Below are experts of layer 9 (counted from 0) of a mixture-of-experts language model. Rows are named router (the router's row for the expert), gate (a neuron's input weights, with its number), up (a neuron's input weights, with its number), down (a neuron's output weights, with its number) and show model dimensions 0-95. Each number is 500 + 40 x the weight over its row's rms, rounded and kept within 0 to 999. Numbers have three digits each.
After each expert's rows: "comes after" lists some tokens at least twice as common just before its tokens as in all text; "comes before" lists some tokens at least twice as common just after its tokens as in all text. This comes from a sample of Wikipedia text that the model never trained on. Tokens count by the router's weight.

# expert 11
router:537467576453482522520433566556506493488520528461537481364506509418483466480535503446497430535487478536508503490522536471492474463459432491442540518512450462465540425546525496463494495454516475489492569583584500566543528512462437520490459476496556547491495540532485530510572512505504494529
gate0:425472463573514446512477514484455451496537480510543534416470460455516550488499516564420458567497547491499541422525487526449498503506543430499445554507413522533496443429484508517551460485531477548467529482498477530538497469497473553482449480513552501552498553549547507467557439522429487449
up0:523552474511501500468520439516509516505499506506511484533476483483520509464468468421444489547511439447491425462453545516497508549507548534508461507441549453451518453528527546595474521541531463473525439529439573540544562514559513482356442521502453541404481457491496523506514495494492472468
down0:458554395475526489505499533533505513457436501448586537565589437566470507585487462480498449508503523478553502498511454546514518525542531479476476553511507512454462499474472496446521421553470430533463459530503471566510455551522436544500416460485513514548499531543456534484541494482459484495
gate1:499512578426520506469483518441468495446520503559432438479495433532454423456540450486508490430434497498550449459522465573563468554488438499489532507510520543515517462454535500492470511446496543465518526556497405562570437535469498475469473493481499520444464488525517546478547543482543478447
up1:502487467466484493558542557494500440483505514477473470506528510461514521509506415418436502477518468385491509498542519516531530484484512535548434427509468557543505524478525480484504459531533447484472492505419558424444536529407568490524511454492540555534503602457475481521529492535494512580
down1:494511442467519538462537464497522506489478509457613506469518495486562512533463589450498554499452530476526514529438490472518509550446512548527466504619489509457475467559555535522516458482480504547387511493468463453510548488501514467508494525427480483457540472525537531465466525541389518460
gate2:476484528485515536457452554523530479544536559489489498443440576474517503486462548440489453558544496532566474416554494421497503548451525491494454480492561459504425452444569567504496493538514519550526510521552454453486475557554508464502510509598492539506510520423496501432449519503457534509
up2:494437542526477521469496516498496506451500556466503447575536473454455514508500484442480435473424562486452592556454506488496569511586515469501503553489469499483500483525421507481430493470513447463475483427496434511566509485544483526484559556538515460578493488500446450533508473444539442554
down2:487515467514544568540503496509506518475571508466537519510451492558510512505522479495428486465463551529534432464549536479392508520384470487493427551464446519458504540506499531526442510487549517495530452441484536454501482493439510531449591483543457439446429483472522469511506425530472474457
gate3:522518569461447569528440483495582485518508466469508527508429472565424455472514509537507483493535491490580604506447441520480530455497485498509521496539519523491475505580536478528396499463530565516515604544513503503538491499417508509526458480545473489519454500531452484547531444522458546520
up3:484516582494532582512433478477400496539545499574557536455513520449519505480487525513495467519484476471558579478469485496484481518495451507506474529538513447504591437444538510570537539492493430507532548550528528550518492506515551500451472456458543479538466466601492433449431512499515476500
down3:514480437455478464470556495539452506516474535579507465462515494474496540492506484504458585560417454418432503413535500519517487471580533467471439523472522566513464468462524556434504503426496516523528472531536526508422509499591501567493486476542500471498444500541448489460498501504493565540
comes after: "\n", ")", "\"", "ed", "==", "==="
comes before: " ", " the", "|", "\n", " a", " The"

# expert 20
router:472492568450476530559456504555464416458475500435608546451486525547471482481480506488560436486539470475548494484482537500480437400453476411490585494509496506500550500470556474409490516482536528538462484470535466525521473501481467538484521486538575510439457496538471511551544474478510485507
gate0:520506563444440505541478415473413486471516487447492421466563489587488513446505524505520508565513477502512508531440491527544504440502534440548482479434495544515541409504476483497541488520538430541539503507577484491469519456447522598483445530449499511529443471453453511507490480485507439528
up0:537461539564513465493468521439564445461453456479526478543478486476426538493504545513526581519455501509561528444486510523506540538479574478591460506493462545441495509469490484485509480527518497463468479448477499499497596423526519470446556535483454466544516490582410533513500472513487540595
down0:482431590472519488503493517488505541490581510601489533491508484502515487484591477502510507495531500546495536437539505473541507470511527492505575527520584487514440525504512524517473564530496533518524618580454491475474454573519535581532536496484530544577493488522563569507459465516553463507
gate1:489550548510468464475502497459560484544422516463500528484597491527523490559535518532468461506542403553486457525510545451499465461439476555563547542521542480491492499485429475523487516476518538582485487500493575493476464591527538496504547487465523499462414505488506532624469498474478456500
up1:541522452536534507489464470453565531486492469471464553504516577466492556573484535487520423479486473488515449517457556556539521513525543524539451482514516493522577481495454633470515537517502522474552481474519522507504495456507503488523508459437459521593571459414552488486448471547503417507
down1:486492528427519522486530510538513498482550515518201520476489512534509504497467476518503512527498545533512484526502482496511515489510444449495518466550490527547523526514514521528487472577482458530521498510490460488500537546494520527501506493522496505513526529471539495494518482505541512522
gate2:543533550456486570593511558522479523512476529538450502467514504537478536480556403511517397587526456508502515467523482522442557446514506521472469509479524539445543469518542437540504482511528461556464558451507525534506466478529479468517422441455476556470466521507523481596504489478516457449
up2:478542522506526469519537542415475534552505495467499485516502504475556496439555531477445552455470568515523535525569455512594430493496571552568501414500489447527389494461498505501541554515428530482455475522480504539504478485566441528555511455521509510516514433515516558479482533534464528531
down2:480476475393530506461465576500501494474527490530470477493524444491491480496518521496513554517524503621388501463506493517497559476512409501548490486454483467486560542521475467510507479405474471516458476583556499536485546449526584436497518497436448555476453506504531542486448511507467527481
gate3:568510529533512522470509522546509461515486494470433512428514508513500546492486525528557465482522532490556382535492490436472502461503403537493565437493455511547450425470504496456496519557531489482435520463549424509579517518486537545521543477578492535536499445541451543512471540534437530538
up3:586502531473515415508503537455521463479507556523482514506467502435545532455522484486509458511455557490461487469565521489537494538481541491521476526516502441528477484605455450403461554506513507568525529454475560491494480485529442539520606499495518454495443545460473440542423533453520475445
down3:580504577446545455536513567574511490510532500542371449557494562498459538496458476479494560430552491431526481433442492573507468546512536505469472559516519531490506535458550500523484517487470474487509537522511532545506452511529515534542474521523504401537488481518568543536485499472467508457
comes after: "\n", "0", "9", "1", "2", "."
comes before: "\n", "-", "|", "==", "The", "2"

# expert 6
router:450501565458534540542501495531487428454506489528576482462517526532535558500475511505493525492484470548537494447501530508549487404485391390536637470489529517558512491500562521439487463438502500518490475530471487498568473578494519490499441479543515502512457512489456564489483460487515493509
gate0:532549557593487528437575480478500478491541477483421494463546435610511507520523506525526568483491452494542534519497491490533455459463516482445507472519589496527515525520567495482465485476492479497509564493473442494481520492528524556470538552558539552549439569467563531542546520546441506554
up0:503541524544512467516461500530564518440515492459468533493499473468495535604474560563488568488410438492459503504476475480579459451511493495492528568484497553543484525541406545549546455512475494481494500446455463506465536516447529449452575484458562572493483491562513478506516500519498574563
down0:479511502478540466532517456470488526529511467474386439544556496519490478466525447460574429473505464521560504468482582450515545469517548572485529583468514491501518499500522490543540486500556512507531538418508517533491477513507495546491469511500457454479424446455494589569477500468511397445
gate1:455453511506497459482483522474571502503521526476532549408449489510487425521484469539544389483457519506414474526479422452524528499509492534543521486487487451530484435487566473542528435434447518510484519460434515530484530542539495451527516451480561439545468484516563427518533457430505473510
up1:585495504502505487440420543552458493510528471499467434568465552457531483467539453481578538517511487469515526517510532473497490523505522579468428520529509521466576505458471518538487486527488441493550467504593471509505507470504613556442494510525456467539580501493500453466516527536489596544
down1:517470516468482448561538465502491525553515495580544591501467475413434486456454462427564418516471489457518436491496529470565487475507459484528496547449479529501499495539478511494603513490536437511563527442494454534481566526478419481490524506483501468468472510506512480591474568462502513525
gate2:508475459540531504492493549546432428487571450465524469455500519511449527548535536567495450505529459490573493524519534487521491485434528465482560518488412519500515476460522519434467513513534522572474463486525442468569626484495564476489548486455486555522566525514475534464497474477553417493
up2:502558453509546502537500442498522429420460444455515482513513529469471549483471466515447502472443519480483503521490547505377458510505474502468497559470545534542443508589570473497427542521482487512468509530491448548501517486423466451530511491567542539525495615479494561565516519532494484500
down2:458489492432540543494529557522518452542496484456498429513539458506499516502467525504519525451455469493423547581532604485505561517527496522470546514431497538516512466457530496550512560489564505450444490492503588486445485423404450479477520523489517531543495503510567444548469510536548506571
gate3:443497513535539509487500551535502473506527507491482448443424513553504470481507477458533418434457436500519484527483490548568553468389506412500572451516484413484412466539491517454501511477465468550546506525483507492568539447524572517489460516482498494527478551520551545527550449464476502535
up3:465585406594507541513524506545493492481588465453580533471485530548551470562441530526513544455508448419505525522482458455524543497506479510475434501546521449531530484477486547561417505472437511489522514498477446515511476499504490499489494511428459439525509469400529523508471485531488482446
down3:489511518547523503482529528457437503551559510534574400460492495513528386488581493553456436486471532587523451507546507518537510569442525490480476492445439530551514547527408452499559530476479481465498518440544443513496533500484494481482508459441489532493463501522515565451526480457460494502
comes after: " ", "1", "2", "0", "9", "3"
comes before: "0", " |", "9", "8", "5", "1"

# expert 0
router:465470490441508496497495484591528441464502502508602467450532530501452501511541500512515469510465516518546517505466540480596535412478461428481545514517487507454521500518562592502472506518494494530472524528444529451589446597530504501468466522582529529490499542501494541453459399478495490504
gate1:482453469487585410516470518493490432457538509445464516469474506561506577472455477461507478514486441434531533515475526501480462481448462533523445496466526532482487591550530519490440506511458514493464536439476501487515591573478474460480458463491575500436521560458470524534501443476458526410
up1:532501531418470483455474569457467441532463470534492507521496500564518526521575501554500439568528566474455496513544498523492475486518504415443515439515499495397545552492539546515536439487528482510507468521596547471531518497527566532514542455479503487502456490482512446426563575435490487500
down1:523447487461407532495520502509458485498492511502527470530478532509442450536565483554437552521455470494493540510533478532484454477473514547548515534481592529526475550549435430466477451514473473512513548471525495570500491479471414503528530597420580576543531551491487505499481487542475492579
gate2:434472532549541533551458547476496493500461496439544498423601510492454509570508484470593500490495544563564493582466502451488465521468526518518545612486446466537500473538503464434494541530481539461464494496483556491505494471461545513487527470541562515516558509571567534501483472466481466519
up2:445541499557419491480494551492513502487560484513499525471418505432551493431472485510464512512522519473455472484424507518480489511461487456507443431519516589485498447564557518516540460554376539522498466420504548459517577524503473443500453490485518500493470534479420458486487547484480476445
down2:492499565565519506488437524494535479467508568552417456528432548520476520540569523506483507568511486512510472483541510516492502486562525504510500432524524573427472484404491523493498545484524521501484452439537496498484533508461479507514475478575577498463454452520457573410582521521504564438
gate3:497481491530505546463454490487552489511482461517516501508475527488534475500526501501439468571493405561498551490462536476506493469508490462534454504498438428479534488540511508558515492453434427567579495373517532557458456480444517545520498492439468482486515542474544573458506605501561533502
up3:524497440512466487517376540484446539445524472589546458400483565567538482575528520527446517474544535463515581528478438442516480510480527476478576513486493477508480501512497529512550507491468550530544506448554484519477446486504477501536496478368554501510486480507484494523528482478535518481
down3:488558456563439534491500478482505447467553444508495511465439497469521620622564511497488478466468535486508498492471483513545502481468595496473557505484574494478496522505538477413538499570492543528476540481453556539527505479472497495491514450511451541489494512471401541471576503467514517456
gate4:493555512382482415448547524502498497462534523476454488468529465507534500572525578554525503506519443480543530488543566500522463462494474457438516537487488432511525460534477550526459402478542520513481527475475480464491527454536487530519502531583526509525522519600473442398499489482506508446
up4:540530462394459490499516439542542459490503532550518490528512533491488478551516540530603594535528488520555489547501514492494518474497542416460523494529503480469634494526415494485484417437514497498436438502485504437533499491566506497493576531512453507501519481514490442460475546477494508501
down4:476465558456476552457512457485486441560510455481571545479486509436507468406485397454456469508416510474467513508457491580520575497477506513510562473495483503511541576508539522545439518558393480527465474454451550503456517511544502529499533448477541507475494500526545489558494472536500459499
comes after: " ", " |", "1", "2", "0", "9"
comes before: "1", "2", "0", "9", "3", "4"

# expert 7
router:508463589422521530492492573526522452488514543512568470426457551509436466477509488444454442531467499470458533503502489502574519507517465425542488498519523510451532520446495549472545524503491526525467552476581465544576491533467429508507492516514516523492481565471503628482569465488462503538
gate0:516402525510565497575515475488510471586505525536515472496545557538513482570570542498491482479526444418489508586554539442554407489444532475548460447518501427556599562492552483563460463494524504455511509495489507497473476480511472494489541458476488518518526531481497528517554474539525478498
up0:475553441543475501461438552455476520493461501461468446404479474457431517455476562495622528539431579534492482474438441565525606498510474477499517518530510524488495488523541465469564513535530550458482490479526495504482472523473502499523550465452528529529487566499462462533519529447505563486
down0:499586533499541539426441503585507601455440512463534510574514510565506520486473521429504507500492559490495541495518558537565477508429487483469555488515521485413471544502495476472499568529554417465535493478493450539503452520461501500486480477476471401477479553490535527536472511504479571510
gate1:491526538471481556494544480510564487492495487456537538429479472462523447401523458474572533543506430478420513498490473574484534468460485442541432525558494462415508504435563524443480443518517533504507562509563443556568484455461502461453496527467508523506464501472479557470473450504502524541
up1:530500493507519541490510531525453534478454560553490537439528492534422531496510526528462502473483505487526465397520464500546489477481515472498518368494521521502507539519416515537485531554579479516561484496465525531452472500496489559589485484558448480434457569471619519471506530507534522471
down1:492473521511508509557477474521483480520520544511385482487508515529560429506562530481456473493500525495586501417430520492545478445441436500533515492493519490467559435423496473502497488501533503531491465474524504433510512426435530470618529550481518457502467574514523578490502536542499474558
gate2:460478641495556589490534495526524495515491455478522473495536493478495528499490489542427468553487476511527483568438493543501457477481480507462465577510524544511530528564442538499454478510495554484491540519539426494515483482477508565476456474570484541490529484479469646499584483501479492511
up2:493541495546541528490490460490594535492461507552513574493494482528555514498550520490418533497464460519513498522510499488458462581457480486491441543552550527459456494561446513529455458512497551443469557542465551549468533549485549546442454489536567474523539527470487572527544447427491415526
down2:551505480438423501428527535512500471496510543461538491513572611475504512556482513473503471503535462546446484547496522471464575566476499531531540484507515464508487525456534517496523559492517542524575530533532551500536548474495480536579519406512445467506553491545496485527462609531530481577
gate3:503449495465589462437526541513467486500510515458466471512556527502557483460493581539460503474509459505571494447475407551537523546557501557529507551466460483509574572549492497425564516481449493524521534503549561468524410495512535507596516506502516490523435543495529492501512518544438479475
up3:460516524534565449525490522594498504467493500500540502544552553493500441513477448515463463497492487477490493487573435402552487569436478521516525570498487498472537494576479520446496551511474561442514551486473461492451520479459477434546504525525475481573459564428471533462534506533509491602
down3:584549553550496464448491489495502501461404518516514529529494469528476503511489457561494545500526457537517447562428504559554480500438497539487487562528453504457516505563473488590526577512518556531489481568468542539504549488527558457473505537569567420563487466467503536534538512486509500441
comes after: " |", "\n", ")", "%", "3", "5"
comes before: " ", "\n", "-", "|", " The", " —"